From a checkpoint of a small mixture-of-experts model trained on Wikipedia.
Size: 11 layers, width 192, vocabulary 32000.
Experts: 416 SwiGLU neurons an expert, 1 pick a token, a sigmoid router.
Below are experts of layer 4 (counted from 0) of a mixture-of-experts language model. Rows are named router (the router's row for the expert), gate (a neuron's input weights, with its number), up (a neuron's input weights, with its number), down (a neuron's output weights, with its number) and show model dimensions 0-191. Each number is 128 + 32 x the weight over its row's rms, rounded and kept within 0 to 255. Numbers have three digits each.
After each expert's rows: "gets" lists some tokens that make up at least twice as much of what it gets as of all text. This comes from a sample of Wikipedia text that the model never trained on. Tokens count by the router's weight.

# expert 4
router:154104129128110109159135120078086120118121150053126170084117103125045160140164169129129079122152103165139112096115126178117125078085121120158172110148137146067196077105104214108131140152092139112181136112107137124151118166127078187118100174175129143093188121121143134156133075183142119142128104077173150107113130204144037077109153133189105093104144089116144112152135161144133141170097056122122126145113057138128115095125160136123202105098133141112129126170119140119167142160128120196154200146083112109148146120168126140114117151073185098179164130129154097088088126134139167161
gate19:148105128109114124132125086121173159116150183150109130143149143068119134153119129157194124132168167143130089157145127118138118131111079135154099096106141093153159146128147120082169071116070169138105153106052146166149149139081072124093154104142160167156079103101155185243090080157152092103084080105137187149153136178101111099162144110179082115075112127099163146088127159096149174076088131171100152154113067182132068117134156134102087126124131093079137130112081096167126157166128105136119162136122105092149078090168156098082149075100168104099142185095122104159136085092166151112
up19:170118130160148096121138175141125136102170161196112123156145180158152126201153147121186094109150139135134110100145148121135152146119176156131184114138082112126173167131135105104121084092101107152166196071107102071175110109137102130145129161119124131205099162106161197194076146176176076084120121138114202167139147133119123124136129157173097141145169124077150100078094151103122089139098147097172166123124136152063153115160097101150071140128133129121135139106062125151171123089158043117091129109115101079187085153086118082139069176156093070106142133131144165116151160172146107112
down19:129132176059143202136072122144141180164070145107141112135096146093156162120140019118132128199163124107136060205163145076142062130148151119124120134150124110156099140128077071154162113128157136140128147163120124166186122151140095115133126106152163147112149067124129149167161137133107172159136123171134151115104190134130146085091124144131118116103114119083146116150140179129154135117089202158159107165067076142114102138145129108153137122128147120106078155087087126110093157190126123200127111079146105116126130174148115157148186105169153131050085189104100129109087072147149125191
gate20:123147166103164112067124145128181174120159132145165126110116171167104122188119074063165096103091135113191129127118142105095071133131106115060104115135120087145141072170108135108137116181156124156117083058140158215119089045060171135163134082141106125156155097154097124121122142104091105118193095103126111172153089114099064124160130096162139071169113121184113163163134128128145153156148187128109177164105163137135120074129124102121077082174109140108060164109088147152149115143177117093141114081134126108129148131100074118188125129124153080091100181165114145161118088148147145152
up20:158160112119157163109076147156089101095157110089153103174174096131107105104176137102124135172140151087114168145106162143182132129074164176181152068085109128136070143120101121164151134075140100150091171097099109089099097140168101146078100154135145108080110151151150134125187109148094079103202172178116100117094139098121160121095153163128147116131080092136105080121109050150139134138137140149186142116112112116164138168102138105093185144095137157107079104088147115073124114104078137204156059116127085140162152112111089177130206139157141124158151076103083150093171148140047123158
down20:146106129122112142186106095144087114160085131107109148165181111123140179089140176153125149182116159123090160150117117161141166119121120172158199159112135179108156147109111139089116129071095113122150146211108124049160134194144084108074081175120091131145076147055141166103087111153153158166120198152152168080125128088168152091105132165132118123101191142126138160137095152085104159118077143126190096088169155127102098171162120146123163158179164141135111108143133063126120149065097179174110130153092128135149134144120174166060144183099141182165143115105168122092134106123107170110
gate21:116125166194146126112130105115134140150125189054110180101134152118090145157094140080137107136175154148115154137092163095091185096142146176172130133180123141220151115077144060123120096056183166117120119146130150203097124110140146140130077102127077126106134205100125094131182110128117106106147075080143167149155126110093166088161146136073125144100163068138121116101133099106154121138189090180183176133113122095099136175064148135127176099091095092108126147106167138093163116037124175125108128182111096106131103134129145175141104155081088115152131127103151145119099113088173121146
up21:165158120124153150160160124090125138120150079131126108116184131195140098149165114117165091171092107152125148072088132141085109188111143143076144144094147072113119108091094163132127091184160115157114143079122138105095081131134111077095127118190126150120107095129117160203135179182094123191158133106135145104131153071137152180157079185158120139182140074175132112101133166073184100160138137126162131091157164185094063096179109102084142150194084129128143085170147091106066147148101134134126085164099185094148142093168162146095109115149132150173086155113100141099148133175152072147
down21:162142161125071167124170103156115176173196063151204105158066100117186146124142097115132163119143109089176154131139092137095138048191158089138109110139147148140138093135171110141124141123185148132087127160149122125085156124142084115174134174120104163107144150128086185136135135124124142139122169135150150147156130097172154113177145088158151111074133091128067116136180162071163133106096140083155115146080225114108136116154182075130074166102112099198112143071185134129142093061094128111086138115154122104132124108180085117131127102144108136123115165105089183142135170162081164112
gate22:204109161172151146130131116140115134145098183046101110113114166141126140161070084181108084148132101093062170114149136173032129181093143155179154125134085152146126157119158093121161131154185085123081117151138104141121120138125166120141085107098120117124094093137109102154173180131122120169157155101152132128131133135140157147115149172123136068162159136135078152115075090158149120110168129101133162108128120094170179068000146110108176148165123171172118143131154152112131157069094122105145053147123070130107110150125154101180100109073122133129184165121115100123078154110120168128
up22:181119151082109153155105123063103119128093122110165105160075109130083176152102144158131061147091101168138103076165086139136141168165198123187163100152132131113151167121140197175158079084073152169090123082123128134154084151126149154163122095151135106145136152111108162165092115166105103117115142121090200161170147139140064094138089147142133103093143101160143101100216111114158149127056146137095116114092128162096099141127085103057123113111113112089098106137176141118119162142145162109169113167105125084093160089153130136115147142076156158143067088074122050151122180162084092160
down22:085169143116114167140105072128132108100146120155135166183102101164156156150177135105136143140161075119093107071162133130168110120125162197123084114106127122114120069169137109109138165131049142148105157141079124103082051192120094094153198111130171125114093120138108161098118099058104143106062048146105159186181115126154103129119116117148142138093145078136101159080158154087157105106147135149029113083136166122089157142129108105140146135135182120101141150107107156125129151162175135095137140113126118089108121101150117131172158175105153150071099085094167044070133117157074160105
gets: ",", " was", " that", " as", " is", "ed"

# expert 5
router:172058075127122148120132110132093127115107128164131159111116136091063140160093137148116111061124155137176095135141114156145170113086209085141117123121094138084148176122105160152066180124128082147183161124142124163141141166153079130108108111151098092130149106102160136129112101109114119171148115098103139160115088188140092159143182158179071110131165042167105120110092082102092110121084122164101118166122086146175116135137124148109147108103121063168121087085085159079114147115130152156070136178131143120118104215178131181126107120126126081117237148107106137141116188130129197099
gate16:107126128166109077070155164154165176174163145181086138147135130121102109113130134121157104087161140087103131161066179144136132126120155124147111153063136135107139130099097096038166115083119129165174146126157095132107153033146119136136100122149102121127129083125186110143077200134189098118133142125031107145126151139082145165178095144186117126166095147117079098138059159133105147156055150146073160174106127113122133171122139112116180168130154111171130144152171187102155126159120161113153175140109128127187135143084120039133160105099136135143130149136161114109068147110122081172
up16:130157141156147149090140172152142113188137096149116110156149159124134142149116127141164186121183165120096106098106143184119143111138137141143115074107142141135138091076142155109152140187156125139206128078115115133090151123168110139151110146125133165095107098126177066081086153219144139091082113115087119162075120088115108179140154127176074101179151157135103102114182113165157146165096148151068127119092075155095103140129132164023090146081126095154101135154147138138114079196110093104220180131093079095122172093092087111159142138188096098133112150115161152127131172090103110140
down16:157163144135155110117122114169136098137121138138170093086098153136170118155168095170067132145140120157098087071137055118147085140107055084135176132157110106144124156109115165166080141124155114069157143189122110067157136202101158111118087122093162078123114158141170149131122052150087177130142096106147125125153138129152154093077143086124133120122147186108113127106136113173173167172142134128140132129111166083090117110108142130082131085135112165058215144081110088180173135128160087118197214165161156166121152090165128136099122132159086090123091099132061136090162109132121182131
gate17:183070127089170137187118128121109080121100136146110155128164168129064129112169117174145135161133086128162100132157104184140121106156173131081127087142134159131131163091144155086153123114084141156139128061157153148100141062172116069064101126169125122037100107067129124115180169167125106140122120141083090091084134119098113145151132127050136170150186150151113126115165136098180146156111156120147184144147106135187104109138096032108151178107127106184093123067130142148166146137157128136135108120161164125122122172161162140095092217131129124131084073101147135117209117141116125146
up17:126116061148120182163120156152121119124167124113112165085084118140101174182170180162114122129156087172192142109117136117160116088078143143091138098091118126124158208108151160125087146184149143147112194146133133162090137156183054101104098105119135130117094199103134109132127147118065124153162173125130120139118133094140139151166080134093136170137137127147067126120124137110084135144154145124100130104204124074117080138122131080145101194057085181152095184100134175156156143094187106166112087111156118170161062148123177123124069089154137151062129123170164143173158128114115097176
down17:118137092157095152124181126144129105158109105038149200124123147120108118188120109088162123080176135106169175139098119082102216114123132140126133111125142130175178147105149092058171073213169121111142187117093168138106149135081142131109158068128127094177104116143081152190139065115131063117135110136116101111188136135149076149143169145123176123135127066133111100101139149093166126076138139116140113122130169088143191143097122145088129125047168104118087145105143179150133118081132088123065125112093125165129108114117170163163142132147098137089150092144141118127190112176132065100
gate18:107150113097101160129199102088074174109045127172185177151121152153106075061076093106113169105147074130142147127155144140133157117141137115087138080119161099115116109140115111154114088156110138119124138168155157187150105091110139134126166077111068137115109123164170156099092125131104108186155136118148137184125079120148046091189146117177136158114196177083117098194149199143136167164106099196118162128163085142120115187083113144114117126137127096130137081187123155182145135147154106161177146169155175169131146144132081123127125111163126134152172156169110110176153134151141186141
up18:179087092106138122117140107168094148100083099119113174115106121145154115151067131080150162099130140105126121154132104095129090109150108104152079117108102129050104094098153086125116150114160203138090156150184078181152111154104110092148177101109100119143116116166149115121099079168113145147149090139147116109144160184181123133154150116158082194133140157095089116123089173112166165112113153184116189153171159063127138126155126089110062171151103087100106173077071173102135197164068163184134081137137127156159120120126128140116172125123078100096181190100198104136156124176154172130
down18:090113088097103179114137045158167136131093139168145158167056145128141115125097090157102110175138103149128111174103110121125145167153100099120123126141122120102147150097133088144158124112070140170068181167135150060129141151118138167112088168105126167064178170117113156101124191096102159142134102165140133161080136144122045154138161205112170160159124132160080111107126113150132168102182093164182138111149114147091137126114156093117187154140186148137146123167160146151103056126048162123139088119077080073101180121132112112139123102164082127095130077137085174155127076081140154093
gate19:097154112147167104099135139142146131140171143121158071162139090044095119219083156165169176168204075159135112119117122111087137081136184162123093120149115133165103160105169077108155138222079104119094135130109154167130181089152087145160123139111123082114074181089148143090126163122189144073131136124104074139143121137103088126188107178064097100193102132127109140082094114169100122141127168187143180104154139164123157151138054138127160155135126154085119152128123102130115142125079128126118125137200146116169178131136091151157138098147170127149079149156125096111159135129118163170
up19:151146133110143124136123137115160175097144121125162052144139095113064135187090130174160113168121103194128101148078095120127087191168177106109079146166129128171085125181148070076089169160106131098097086096126133139134151104089137108131123194132183104077134114087104171104096117083091101094153170123093100144099190153150074124161149089070156151155115123107086152114102101112143121099078099162158174116085077117165152129140088164114152104183183129131104099097094136203107109112142136141116125221134134155178144118113153151140151141113220127185116116110121078116118130112174137114
down19:184097096120161157136137161122089154215105158080107121152107148151042110130155130154091132130187095081159173151129110101126083165105146123091198166131183113129091060087141128148132092094152156156109139116161117131159116076129147090103147072137090126090148126117154122141130112128115105100133124137098140149153173116133150181132116197090105193152148154107153182131147073084196137114171108160123123152160087133124079081100164158121131143153147148117165177182162106163152125118167071196112159084148147171084093110091124112125144177196123059135135137095161185139111140133114067090
gets: " and", " the", " a", " or", " he", " an"

# expert 2
router:139133142150098110095146155045064135123171115100104149145101095146172110126156086169163120108127095142095197124104113138100161128167097150104173125128096097120133108101137131101152187150106147104103151138150120103160114154113107195062118100255121157124123102131108118074123121068099096110116126143125115090142143127120105082095142143114147104102156095165134182151093145109121172157104142132092130105185140202130153195121140114089054162102118103144122147123121098138138128168080150124186100157168137185130129185072109093116091171041117135131131117138138109135083095145218100121
gate17:157152133151154117083177155117126065140147114088116143125133174052108159142124055113128114163136158149146103115080118127150086168113143111156067178129138092088140156115137097121091144172130126120149151125188198080130116114087103146172120081181162101124128183138143096167113145142091162129166055058144126077185113103184170091120104121131133131052159109119061110123157156106158107123184102139144182135144117087092116184081127158072140131132073145178180153164118103156180116069066125124112086116148161155140118083196150123133176088125141133145129125148136108135128083090117185118
up17:145151153148110087058142115116105115100144077117059115117112132081141160186152062127137109179100109158125140151093104159108152206071110122175138162101151101140144115108126127130099130147104173135119185137150145079104142127103085198123095099143140143127128114147075043099100158123112167142137070086162142096159137136116164107129112127128163145137179107107149128204120170145094119092159145090148221169135112119094171142116080151115146165100083075171214150166100146163149086081043143089133153129129140145151129074179116127120102113121136172163144119189109120123087127062151109136
down17:119054110116117122115118143151112157138119125148172143121106106133139113060125134161102126106129111175113085117178184101086135153144075237104138073079111108118146123142160163056173135126127122142122104118106148108112149129133116147119150147108199148099114170087167123089142152161157093118104100135096114112095185155129079079076071128147148086160130156106174135047139090137139131067142113176128050154184140130138098088187126103164105142047124104099111111088185122075094182119132139157145129102066110133054160120101058132126127147102115133148104135074123084165161166140150105113
gate18:197090124120128154131139107155093129098144077132113150159173136099072096094185133139155131080141137162160128176142115175109084138140148143111124108119126139089118147123072155130080128199183099157120163114120101157075121106131086182090147123078092146100143088132160126168113130074086180142142120076130101088064099091122135142131120077077138143156118151138119149199090122140144093169143133092107120132108173167081199185081131148094084156123086179177188123123088136117110147200132180110199150146119112139099112107181147129103151193102125138124139095162197095101107099163098193153
up18:146116104126080112059119099096107124136163186112132139151090118120109109107102093097142142168116105165127139140143140101134136187064103156114087100095125100141155128135089157105065109135145113164107048112160131144125186117110150133168081126163154154128174164114133149148126158108086110126118133077132120064082005097153132137123077166130101180156151192131161136104137095141145095173133144110170161186112118167138177146106153079091157119146120186152170110087172150090116169104143130118144228118137186167084184131138158152163112127155165130084163092176122078129087101134077089144
down18:118127121120084118158156090127148128116128145078125122109144156119184127082142182167076152142151101225128082078076096120140179152066103112077142155129151130116147134163104086127114091079132080160120085118159143183156105154095176089192123157118105091087142134109156145097134119106160125074141107175092130141135075144135120115112117161155036165109148148135219151121098093103125157091166133045175118154077112142127122109159126135182159083233136149134077116135168147133079123080109134147073144125125189141137162126119133149171092108139167173130105141090151137128154161109137081119
gate19:091132180125149111141100082129100172122126139145141082087166128109161139155133113150124114117111105135084125198096082103098118101117154163106160119119122173158139107135126133098127115129120100157193102093112111169106106175142141170233181108113127177164082087164111132145187121129121114123080142164127170138106130096161137120121114088134075085117145159080174137074096141100096120158154179139098087145160140138131098130146206142130108150097122146224072168149084163108165149123155088137136126114100138124108113171200167130155139098111134130182132101108113117083188126068255134152
up19:146136158128058168109128104157150058049143150196098131155138113068060143150135126121134115050129098135078127168144090132145131154081099120135181106108168191124180143160134067104119088145121142083175080136139194089133167174114121078138125069149162132119084159098145088148144110144056065217100176107155172068153088113147124089131112110123135105122127110190177117132099149152119087124137165130159150171124107113145123098151160123188151144146131149151157130156127123133138085101118147151112177136102166162109189095078123106122099097171088149174129111147097099115152164155097107137
down19:132154134091149122146096146164139134193163194120091111115127145123128057164095161168195156138184096096213133118131157100096124150142077126137110089142161122145073079142093078077110108161157175153106146098130121146104147119108111090159121180107115141100115105112172143129153121105136076133127152113135110127124133141144146083085134154118161129172125133091200165200049105111138128114137136161162140176118174075111161115109081165095152122159049143134127201130081180178143131130133168121167137064107177112140139132145061104174160103116155158141146123147126127069066114215138140155
gate20:126104146155128160138159143134151147109129091110160087142165122150122087142155142133124125120147096138155104153135136121135097123117162129169142067127116118196087079139165089160189151130098159081127063143117174126096143104197132109144121080187135095132139131156099163122159127186098121146149098043161093098147144127059190147118143122170145121131124192083110082173131127201117121163145113138129112074151173080113143138079108166071120137163114096104067090108105100154085145097080070101119105129102145129126120076070099181112101098122163099102123145217057134130170083075164101189
up20:127118168081090090132093121058161084124161130128092106135057138088156127100149192128130162137189147194165147142123133087106112158188048083087041145136117092135126177139153157125140180099129147150175087151172152089131089098091228187134106188119178170111098060124108061148129094165136099143144126094137109103116105113169085114141119137134112165095161124174098094165112142124122140109128095098134165101123118154146101062136162113141099127091111066144180120156139095122084143130069122115126127187128131148158106174147152111106104111137114159171130094085104159124114125160153092166
down20:159130077119109120156080163134105107199081127129098107117124140067172162198096122108120099153189063146097089122200158154150083177162143141178170127155126089116152107082088096162144108091102081142162128091102136161127140134132117166151143095127147152128159124072092165160121107141125108080115121122164091133107131105157086059160153092132121144098108107160190104078114134067139178069146117145114080184093126127127043138211141147141154115097120120188095158146155114079156053166116139172090141115127090119197105142113105137129141155174083123163123133159099174102134100114124152151
gets: " |", ",", " in", " of", ";", " ("

# expert 1
router:156133117149139107166200187131144099071102163109064100124140084082060105120149127109089126083126190110150159104108130173136144145131147099117150177128143128152129161146091120144134144124142099108171153170069130091113138152122177104077115121155103150153166126130110148088104091173194144101139145154143108121140112146149152109171109061185148117116142116149164057079091136122126098131151113094108078171155140159170164136125164117099175152076138186147151149129076198102133202116127186123106112133090124120097073157115138133154159107127138127083207159096162144099114102130193240168
gate15:081092132174156102124130101166159208149174118149142112154095102145174071148175120108170052134118149113174102133087110094113133132176109144105144146149115059096133169132141168121159143117206137189117168130118189118027122173080110134135098143138144152179135120094154151160094137088135084111154179126124128136108156071107151147155087182073166175149147068151076115165103140115138135139190150158108116141119134129111129136098132137166171127195132191083104143144121148198106072106144149096184084138164088116148115100158090117099086123100157125176139185165139109079120126141124127114
up15:148132107152112138131153150075101068176111123163115182157116102129154096146133127120153105114137093088166155135178124152124162113151098179136139100030172081121160182113107150131095130104141118170077125085183124073196164108153071146094093120092126128131175085165149080161119118116124063028150103138175178115106112122131067150096133125117129122181062173191119155064129124142188134132173140105150140103093169095161143128149158096191128076142148135175088107177151147131157105140139073117115155174191131080128152167141112112111115121170131089100118101112103109103169155159128139119
down15:162148170033050094080112056109114050129214164081123121108092107081119134115122058098144145093125180171084145075086172119126061145145111132139132181160110100094120094157088146155100131156119133140140099128152061110201099123122116085122147124132122119112144160106117064121162135131137092134114155114132078116144100119134126122150140067168107113099120145114125134107080084092137140158096107110091084152139108174097151145092135106100122071061165121120143078057097115174166100110118105091111129155093165149081154147099113142142094119089070150081102156115123183136153112183128130133
gate16:141103103077118148162120081141080083060112126172135080159060117142082151157118139111110147131164189115124150109104145141082146061158100119174138144159145103160154111155137163091121191140121071123171095135129133150075038147084158108108154127099123099105133106130163091113144147206155115129163161144133156143136105165103125060126123160133101133124159158146170063135157131099114089131089114139160113116080074084097157132116143152144172114094161168169135126119160132130148133179154105214057165133136153187112062068122114087129098159113151078130159148168135125116168087140218149140
up16:104113109109206121126130123111105099156161131111074161166145124133075176054192153126103158206122086155096176131166168069098112162090166141167192077134149168168144120090154096155145116153131133135117148123132087129141107101180067139133126145104100159068150088111116141125131165101143167130097083127118130203164115119125092081138153123158106170122104130135108133120090162117115080106156119143079154180125160154162113129177094134121137118117125070103088075142077091154102164129096142129140113051142067139121131143108175092148188077078104132159108171111141211091137148180069145151
down16:152130135073071160107120187087110175125095110084183121101130138156093065123163129098176134168147114144151128181085114135142098082171176130110125121118166072192165177172126085147105147091135150074162099169126167115117149211103124119113108123127111168171113087175162107117096103109185136141136152081119095076123145130114128122150132146121148066141063169109111147124135120104147165092111155117148130116105096117087148116189130077154132110121121128178072024140148155109155114156098111121160087114115148208115150118141158107070146158136149094162177154212127120089115148067108164160
gate17:070124161088129094156115049121176155146131162139070126093122136115106122179138087184174150079148128114074110101142130072148074101131148126160146140111103136139079080099126140145090179121134099129135193147128112091180177076163101149129137053167148222103122087126102155139147123128138156132165131153132183162164209122149140148098131099139123126116153130202109157156127095079116114121112126166107148105073139165152099115106115153142120098123109154137218124151133082115116115175035121112165101146157051124093087135136150139145156100080194119137146058122145112110109128181128101126
up17:150120126146131132163122088168175186141159147170127130074128158140118180141101062125107125091134126123084150074179154083142164046103148124169134156132104124150101065090129082155091158122120115131144154067116082173155158136159053186097154101116109179162103124159123138100154141114146173143194145095141178176144179040182123121122104106107120105098156139139121122148129108094110072100125107142068138139082166077219093128044063121118101094130106162148150176143128121131084114118117164109121161154143107082097124095112094139131181131143124098131159076087111132131171166113133111092
down17:167113108176138117140183175152103111125134106101186184136113134151081113130120144170127083141161137112160163162039127187121125129119095168156130099099165119162158137148117074083196116175128081101121110132171141120167135161112074166106118117111129151155076130118159186189109128150188125154122170073149142099107080112068074112152102134135136149166113128055104106131099131145171168156153156111148108083137119040133146170115144115167108108106191154149093121147130120179129096107097119166157116118133168140180098063146101130101177157128150063049170097123113137175125116079068140111
gate18:121083109125090158124100136166112125158186101132084206173166163139116169136082063161108134131107131080115124106097067170106194089074147154066106170128124122071137166142139154148155156106080105109115079132068129155152122130139139102190090159130081115187090098159106136047087110124170134135180087100120128153166159111152149134111121156133143149083127127103109130133090084099146185116110109093128125090139100138171138156051174125161194141116108098130119139173164126134146127118069120146125133155137117138072164219134059173142100141154162102101149142156093188094137177136146144161
up18:109163065120119176101160089129053117234139071126105177039125163159112186118035082092099093065076085168103122110148101154115142093141125178107078132115127131151082180114119159122128116128114138078153144200123142135177138130171137097104131121077177128144121164200115138111152062093153117114123088123118115130110130084119130149131095163109159149138103146147135141127147160111114071105154110144176159112140127140085082134087119145188126122127120079119099121172128115149131113146154161137062159114175124127073105178181061102126116118154150114128127145173089169126155175139141133102
down18:191190119102138132128189108141140154068131067136117077153094174140111131157138147117125132141129106113145101097167239141104135164161107067177080162107127135148122121087095131138095064193192161120090149106149137142165189092165195102154163056178155172159126105155132144106148119108105148078127140104119158077165151158120083164153066146096086128160129154201127111116156174078124147156136131112078147110105117093117165161125092103132088102129106165101181121141079116133147128117089180120129109173124131110150115115137126089134119115205098145198101151104113169115167166120124145098
gets: ".", "s", "a", "er", "y", "e"

# expert 0
router:157122080099093097161124090143150117085093203165163175114104094117136141141149126109153114068113068127166090113093095145138127061107123142130157110124133099137142114132101109085118139093082114184122096131145185133170169115130130165097128204162044145101165136111142120142080094031151106080113171131138184138166128145180060158159087118199108096093153107194108086106136126159139118165178115149131139140126044135187093124084129121151130092124136099158097107114112132101145155137133094128135162128128044142113077184130128118129098184073090145167095153137105104154096142139155132167
gate16:097148123150065074148162204129146123089150105124191158158131118179133169134091204167121120129128137148132106197122151151149175162127096133147170134169148119164105109133170135131158116147139149160135095141086107170121120174128143133158116169135164104130132091136134187118138118135077106109192147144118014123114099161132139103129093121087136134148117165074094133141094128086122188063072138096120135063142084098126121178153111160083150117115103164131126148108117072123139063104165144135147147192143169134125125179083127135117085132116058117176166219156171171149140119055107156127
up16:105077142114178140132169075119143137114119109154090096118116120070179113117164091126132086107145123118108125097100168087156106111098190119131146208143179189095189155094101110203125130179158157081153112134136170102168125091157152115190144115171168153181137147048070130191048138108147197054120154117111164106176119181146098136137110112134120169090117138162178154113087146135146081169232150146134119156150140109117096086136136112157082148145127113095093163129128168170100158162124096136122145093092095145121148102150122141109157157096135139119116075128096106141134099180121144158
down16:099099153105139099101145081102112149211104088137066147163120078112163125194151156127164122084106147127118150100119178153161092137127138085098133122153122152159121127109169159148106136135102212101178137116147143058128163064138130093197122190096138160158086134105151117160086105115183135124152133107146089187170179127156128125171102126141148143143091127108120094150066128160137173151191168142081127093134090158129128120147102115135160171097082139090104155175089159181127134157088184109126169085101076145160078121075103140095084088091130097075194134149107119149179122082087141165
gate17:123159145097151087128112137108127123134153174128112122165110115122071151144141124153174193109061202072113091156159106160094173109123098058180150157153109126151078138109081147086163157171111163157132127134158143109121081173107120047079119109107144148147181131138098142092153087132129111111086093120146130089119062072128121132116101100144086124209106159155092145084161128155104115143230176088099111142139123169098110123123158183150145102123138194141083137185132154138142134126154142133137118125112120113128168099176117158196083084146098092088178154088086091096123122164133164199
up17:152169153146158155170115117159130130133076120114102153107081088152141114166067169171114114123061141083179118100077126070135052160104162111122188119103107098104086151098108085140073168049096151131170120130134142097121162128109104116086105134180118191161165160144094113045087102058099102102132112094106150087131164116114166084154143141124074180152131112129073160072174117124111173114118172083131154163170121132122116150166133184116098111132141065136140096133163185133104121124106096113087096117164112121132129142138080107185103157114070113156182086122129094103122069153134135174
down17:144124126148155129117134158121117080162085159131124143138095137136118140112128173112115115141137068121169100115105151079191103154153172071086114072152151078100161103103174165137095163161117087101175175135117125194177128151146113122142098132231111109135129130182097106144123083115045192152154140151064083121141156123121147160101111111159153187120148166157083145153169153160133195137122125120156161167100067057111131144089101140079176150124160100102110123129132142198087180156108105118115169096173176166128131102150145132152183140059183139172126137156115111079106071118151136109
gate18:191111120122140106107121101143160143113099174146126154118121120027122106105131133140168105118121135133152122183127148183112174144114138182179148101129126153129142099106103097113103167073173147153148110165152162174121140186153167137137092128104165141140112160123165087091130141126137119149116165131132162128146216044119180126137119108149127153104102156144069120121145164077092107088161099079089136136164125188100166129086083159137089091123122048127186171177109178180134088139174121150106139131118122117094157137104098121122123227142146164166092038142111166097210138095127153103
up18:169098076156154134084140160120141146156107100106165101098061130101085106129129184102139104125141110101147124174177200172113167078125116122127129136164132098102116162119158142150145162072124076101113099115123130090082112156134115115135151147139152085157096163084129098139099143130175148119105144110111118149171123072094183172141086094177089090149132129148122166146196118086091103151145056130136059088138133105134188111112153223115185103066105107153133171117125151194135115123119097112094147101081084162125174060133077178101081144084098106127098054137155108121175121170173127135
down18:100170124110125224100088154049150148164145106117154111127086151090127141171150125108126117124106140120153164149156194146178165137181151181114184126099105117163113189122169133096174117181178121050156164103103158127155134143169098092147142191130163125111121118092154144117143126100137149151158107134136076155172100143143168141158125070130077075107103084125167164107179190128123149122131077153120121141118103084101137112115082129080107053122132204167203107136103155142137094181132196140141124090115113102136074110122099130063110099132181133110163144088140088119098142151126073118
gate19:195060085046124166138139094153154152112112141081100119117099072123178124121108121102123117109092120142154066138111127134103110110048135103140125183086131105151148172089096148112077096114152130070100130146157186108161168201119103169104115132116153148089118131109082131087106135174142089161135086128153144203192116157181063135133103173136063123069155115092150121107122124133128122066107128127120091157134104145126125209124122172110105112122142103107088115172165112147173153131136147136091135100161077174148072129195147152177146164128105115151138140092184101163098097130046138127
up19:179129141176157150142117162116114110129131117154094177147164192078076100146085175152139128126138138122114127144163143096128166158145140133154157104142128193148133113138157160153129145191151114118171080142159110142170123086173086102112130103114156145117126109158106129201175155132113143143144146081136043146164151142142122071131150115140196136106117140065067166072136095128116133144129091125121217061086136093108163094123126150170175173112207137144167153089127118116135119135145112131191093070090188092090131147129162070051141155112158056155102106130118138131135066163123104067
down19:138092134170057101188125114140088101123088165130230127097161149125080149159075106096159093126162133150126188101119143174182121089113184100171154104174170194166133123150096083109087084132153128147154183150119156068123117109115185087135168192155142132174136127111068115134117156132136099146050151146080144145065112096156182149101124158074150128120084088119161158135131098154112117099153137084166112101163157148154132111125147145098130090114110149198144186083153127097068106130194108115148123129125059127126146146097147138109090118150155123160124126130130165126172181156081107144
gets: "\n", "-", "|", " ", " The", "=="